Below are experts of layer 7 (counted from 0) of a mixture-of-experts language model. Rows are named up (a neuron's input weights, with its number) and show model dimensions 320-351. Each number is 128 + 24 x the weight over its row's rms, rounded and kept within 0 to 255. Numbers have three digits each.
Before each expert's rows: a language model's description of what the expert responds to. This comes from a sample of Wikipedia text that the model never trained on.

# expert 0
Description: Nouns and noun endings right after possessives or the, naming someone's act, work or result, such as willingness, goal, album, role.
up0:085093161127128135151090059167149137120155159079113121109095128118100018171151159161098151160150
up1:111107130123091158119128121122145124134141093143124099117170138093137118181105121142136114161130
up2:124131154142141153092094152138159167117168168147147141124129105104164133079070145139096156132088
up3:165111128175128106089128156108131090095176115114154146110078118128120139113140163117101105140128
up4:126115128142139127157135095158141131107111115096117123114074162114112100138121136135095136142129
up5:142096161124147138168136146104176093095139123132126150148120134125131165107105125115151114162164
up6:155114115120091124078123123119119117150149113089130120117131180122130092142153093136142165127112
up7:170121150107133126090117143120143102118121129123140123129145152075093120109152149128143146130122
up8:129126120122092152121134137146196134139132092169132139123130109158149157159130160133128079150120
up9:140130139153124130162133156153159090115156154078146133135113138108117118108142107149144138185094
up10:110100109139143144122171098100116093097157122126125162152099151082107121119116139152114154111120
up11:074106161147098117184120118195131129153125112110102121144101125140168114174189140140120124148153
up12:080139132149123153116082102082146128129131118149111086119114118141157066167124135149121172140127
up13:118152121116113152102124122120135126123130148128130110112140108073117131142140134139111106139099
up14:143112124149106115103135150105089181135133145130130134126135106086175146143153154152115118122107
up15:118131129136152133167129136162161111115120162096144094157137132159121152115134158081135112085150
up16:094107140092112138114132145128130133135124066129122155116132114115144137138161136171163137170138
up17:118172114134130155112112149131139141138138084099176120137129130137131128151089163133081083128180
up18:134145107118147119076118138110134149135169093099166110142120113132142136118094136103104113110121
up19:128145121091108133171141101144095134114094113136101116144097155124141122149090171136110175136090
up20:138121140141126172188089116151094160141086150129134144154109171096173154157156136092117137120139
up21:120139138172150117120151098174112175129147114099087117134064104128098110137094172107110145105143
up22:132118122162172141159155100161097109144114108142110130147105154138132091101150146124102162079144
up23:121102139128144146161193136101126116130152116152144135112109082112147141113125112113141110133155
up24:137133160114147132105138101107107118098173136160178162144169123147141113118147149120126149096120
up25:147097135138102143153156122136120133130151112138099128152101149092131128138141113132113108115126
up26:087132125130136128166107085144107129134100168169104104150156104123124145164110123143117124119105
up27:122141150125151118075118107121130102175111132137143118156130160151155095142131159107130138140175
up28:111110117138099120140104128160134153119136095153127123129103144123127132123176148108102154068143
up29:107145144124200135191091099113144132157087137143133164124124083111130135129127104121093119124103
up30:184096136107132141114094118124137131045148133145122160138096142125125156144121135110115152132111
up31:143149114112118098085098147123084113115121123116130136141148117134156150152049137103133123094137
up32:110150110140081110098158143111135136112130124115129108123121134122098100130147159110137164090176
up33:138157157142104126119140152100142138146147142125168124099121139137119144127115170115127106138121
up34:130125110076089127161127128145118117118160154101150106150126132125165093120149127119148201138131
up35:134143127106142157141077128120126154147091147113131134121120161135147080159116101140079177131120
up36:141067115157161136165141135147127114151071124112143108147118154121096179130172113094136138096144
up37:113167143095091142147107083141095119133131112144123130113107129134096115156160118126123101081111
up38:148097140102112132119144098119145116060120119169145159147125120107173163111099143134151108152133
up39:108107115095075138152131094159092104128117127123086095125123141140160100144123113089138115118107
up40:141109146145134155122124148140172114089127149134125124122141098150109132104140144115122142101084
up41:156104129106129110111126141144150104135126178116109105148126101172098126141145108113134130120164
up42:126128154116092132111137112109099120107141060131131133102131131147108128141135101152114071144099
up43:101126115113141147130145088126142125125105139121129096145173114080111135115137114133115142105122
up44:090144140109134156169122156091102122103114095143081105143116158144125144166154058175129103141121
up45:103134154139101115180126074092107128082117118142088120157118133115114105152122177114118130119111
up46:087140132163139199115130115155173157114124144146128150132076101118137095176103159114136184096129
up47:160135123098114110099098122152098125124110174124110081145117105195137162147117130105133118069128
up48:095069104114078102085095141132130135096155133128156127126138116088130105124134112128134124125139
up49:122121125156139131160124140122144150107098127151114077127174143118103132109141124160105124126143
up50:087134120193127128137095165135119126104115140138119104114141149110111149104195110151118118101125
up51:100162124098091140168107133131106103120098103118141143144091121126158160160082120112153155120098
up52:138150135175154137127118147119135144138096110141119173136132089118140144151151145161131185063118
up53:140099122120139128090143092169105119105098091135130142179150115106110130107126137136099156108136
up54:129163116177144134081127169106114104115117118089141088127144158116104142178089151141111151089153
up55:145159126127108157082139122103144124103161131117149129137151104080121120123126111113121140081114
up56:082124105115095168111067125133143170178049107122136149118091170149158071144143129114126177153115
up57:104101139126100138098057126102144122151090121129134118134117139187129078113103089118126177136126
up58:087131126117121128147134126140192138120109142092136120075125143184169102146146139150111091150189
up59:127115152147114109122111125118099147111127135144140163130116113100123133096126118147117105133125
up60:131116115086135127118147125185112118109088118063088096146124150122121151167095135115117116140123
up61:114156138128147124142124115155193169149118109121131136124119145093121093134123158137142106142168
up62:127140115141126127101159145087105152121164124123125136168110114108183143132160153114095141116112
up63:129121122110170120125111116094172132137103136172110101129148117138109142127155125126122123067089
up64:135103140153075142117154142159118117130136141101102109155165124108115144175112138139145121085100
up65:181094124132138151121102109159125089072126135117076126156127125093093101149103117154123116130123
up66:135145133145134150136157094111155117158109130136104160127081103150118097143157116129103148124130
up67:144115133139166130106099096110074125078096127080145122151131106072124132151144099133117120123140
up68:082106116096116153120144103109143135152133119130153106118108152115123088173116111089118174111129
up69:134093129119101141164106105157158180119117130100096124179090161116105100137105139178091125149180
up70:094146100092090141085129135158154122121146141122133145148138101169142120121113123083134147075130
up71:148087135077071138103140103166166121106115168128092131158120105133131133126097115141138161145129
up72:176126125146119134157125168124141136141153111084102125123095153093108119104149143145119145128119
up73:123170149160134109141112153085082116120086143161116121108102122110126166133150079137107137074090
up74:139179150093132139097134144146151106110132121136117118114131082121104081101084145152124141086150
up75:119099127130131138121139088109147141095150134170126127107134121100181151145076127132133142130099
up76:094130099085077133137135078144152053076115127127155127190135139141103102122142138125131130116146
up77:158144133140125137094106116146140123157136125149170085157101131116123140149124145117113144117118
up78:158127143158145135094129142109180113137140143138142106114156131139102145124132131108152140130149
up79:177099136146113130118128144101134105109143123092104103130106102132136149117138106144161127133140

# expert 49
Description: Pronouns and relative words acting as clause subjects just before a verb, such as they, who, which, that, she, or plural nouns.
up0:119125148127116177107099112149119173148102055175078126119100141085134139149134104154148120127120
up1:098134170101146093137124124128100141122124148139169150108150152135145145123124101151115124154127
up2:153089148106136155099147144085123115129110124157122137115108112135125144174115153159125138082113
up3:150180124126147119165108121121139095139132168136074112103136150160149177159098129153147133080141
up4:122143155137153137165172084138161122107151134099116117198111081106090146129154156154108153146146
up5:155083114148089119109140100095138097148164152128121108139108092138053147131117121124142135124120
up6:132136154070150169113137137139125129121043095096096098111129126116118111143125122095122104124112
up7:121153148119138082128086124129141096099087198086143119209164133134099128104142122114097148143165
up8:105107112179129104120098141105138163118103102144150117134105104142145137131138122149108115051129
up9:155115174186152128135174142120118107122139196159104115106112116167118115110112104160109139120136
up10:143129152128167106141154137141157089124119116085082095154127115122087111160163151158114120123138
up11:130218084105150118131119143111129127137089111105152119121121143140118137157160167113107143121131
up12:122145113153152122145134148114153107124104172112143120121122124172126118114129119168133153130122
up13:100142130142132095124104146116122130111103132136157126126120140126121107142199149122105138129112
up14:101130114133106134099114120135121116107111118109127165108157146105154128103112132114144107109113
up15:099127126107108153157166096116124122142135105105115101119121081124108070124136145146134122129125
up16:101138155156168112120082168116119139128094143092067079141102132149119104171103083160079123129128
up17:068087166128122158150143068141165180126160080155133127064102048109122108095145122149173087139164
up18:067100118155099112131120128136110130108125189142077167181099103134082135126151163134133106139125
up19:148157127130096136134133087139128116180102133136098127143086182144130103121145162098126112157133
up20:124163155141149139154123146139137128075100131114083089129157143123146128163096080155133132156123
up21:133114116101125123123126155091147102150086115149099105158086140132106154164090136113145111125139
up22:102121111143126161144126170127130130131110163167147116115162115124126134146104068141137133112112
up23:146118134105087148120149081132124093140123095126081129128108113142090099166086137100135135124115
up24:104076179109120176105104107130119122164144137131111131126113152129064142165123142149104134129141
up25:132099122088138122105122133145146114148084139105158146178157149075097103143131136166114125122135
up26:145155123114195123145192090123160083091175163123119134129151062113136180096152115128163147136139
up27:120172123150173138118129134136136160140097113107138121137148130140152129138113119148093156117147
up28:137116137144125146127057116125092144120091126156107134150119156137134146122123100162117167142108
up29:122119112104148162134134139165152152130129109100088138151085095104146137176113134091105106128117
up30:112127141132125124133126125154155141128088098112124141128115118143134143115127149125116133128152
up31:108082123127114123133177124139145151154160132142168140154124120101099157142110141118134112127133
up32:085119120118118119118144157124121105117178107141177107149143123131136111151109126160092123103123
up33:151129168125123108148137126096145108100095141122116111151144169096153174149127103126165121095118
up34:129095143098101099108129119167143114116181111114142138121124083101148101111161110083148114167133
up35:069107101106100123102106149136171137124108112104118120136147121091123142138098103099146128123110
up36:166111122115139110130129125141164109113141157110176130149142095108083149129111081107091163103153
up37:147084108130121126163130110139132099140102116112135117152106165139122139146126125143150165137119
up38:107141122129131162186135134147133101144122153105130140132104129161122132133145156100171108162178
up39:131104168121120142115114094113135150133102128138104133138113115072116130136136126174161113191143
up40:163161133112121118130136103126116124087144099094119130132122091181110128155134089118108165082116
up41:119153129101135131149150156134112136178104100097148099103117131104101127170181147111111156112127
up42:106169139095170140141057107129131124106126094107153112136165121133118111107167107125135153142117
up43:137132117113144127151156120129155114119129105116119133166074140139127137127127157092112112135146
up44:121151091150177171149136112105152121149090084105127130164125150116105113173120177160103162110110
up45:143121126112110144121143124146135108137129130155175123114139135083159133131138123093158124137125
up46:162127110180150152132128135104139116141100099132169145140099121140115146172090163157124143118153
up47:133081128117137160135137153149176127112130126158121144134104102126133122193114127105119106125121
up48:121125108115087088130089153112109121115118064140101153105124155139142162135122111114114192125137
up49:177080136132098111139139149123117119154163170127102114117130110118130138134135167141152133126142
up50:151086123097167132113145099113176156136118092127119139100121161138117113099128112120107148111148
up51:122114119091114145139137135154117111127135117138169152132138127145130109091183140054137139127097
up52:143160143136095113132155095130162123138124133116131082149115111129112121131153174144148114146148
up53:094179144113125141147108128141146132126077140135122111115107152144109142143160123135108128116102
up54:169128109171152138142172142106154154115136145152135105147100079132143132153141136150105111074108
up55:101105113130130131128163114153204114092131125112154134163129175132132150111143148074131098136178
up56:123102160097098194137099123138158108160160136102112139155094116097153138177103095124131123135115
up57:126151134127112105079124114157110156102126112119097147138139124111100161160156090164124106069105
up58:145145133103129137096099179113147136159087140147099114090087176169133137143131113154132129091150
up59:130130122090167106102113082107131142106113107094125148146152122105124109155093141104100121098102
up60:104155144093156135135142136135107121104096121130102106109145120113124136139136081112132155119118
up61:153153124130146162137092110085117113098091160121104135154124130127122144122121118125151113168133
up62:158163149114157106165118094099126145101139126121107135129144142166116161114124140153116094138135
up63:111112123142128113116123137113145139066107112143118141143104131133130124154161105148135110108120
up64:114099123129147106121131140134080158117163125149150149121114112136111173128120087094125090103115
up65:105103135149157140127137155143160109197134136126151149147120125123036128131107144148115125126149
up66:109081135140119141097108123135161151159165118150123133108116151128067110158096120160102114128135
up67:125140117084111141148126126151139122115066130137080132171117138096150117137130074096114109131117
up68:139122156121149118091164113126119118167131173157130101194115145118115134144137149153140111148126
up69:121117134121176095157072127115116147139110149102155118110124130138126167139158104130121136133118
up70:159121119189088118088139130160133133131154137092115169113088103166099119149164085114101131107126
up71:101080115150115135111148198135156157108160083144173155091125166112152154132131135101140081140135
up72:110122136134139141130131134160106146126157115141125146120103146161118125152126106126131136139100
up73:117155149128159125093072158122102092123065106106158130125154146149092118191151146112072177095148
up74:126121126136131156099107129125148140157111173131163120161132091087095143133169146173134142104137
up75:112091140125124161095120094119107112170082113144128129126097126156030113127129134161123147096120
up76:096138126107139139128160123110155103150103105118085086169105132100095131159138160181137165121127
up77:103091132110068096083100125157118162130089114119140130127110182119137140139117111113123108136109
up78:115134141138184195175083114127119126097095165115097137132149120131143188141092079132167133135132
up79:117111129140129103150142084133108109119163107098135111124120107127063120139130100145102106138116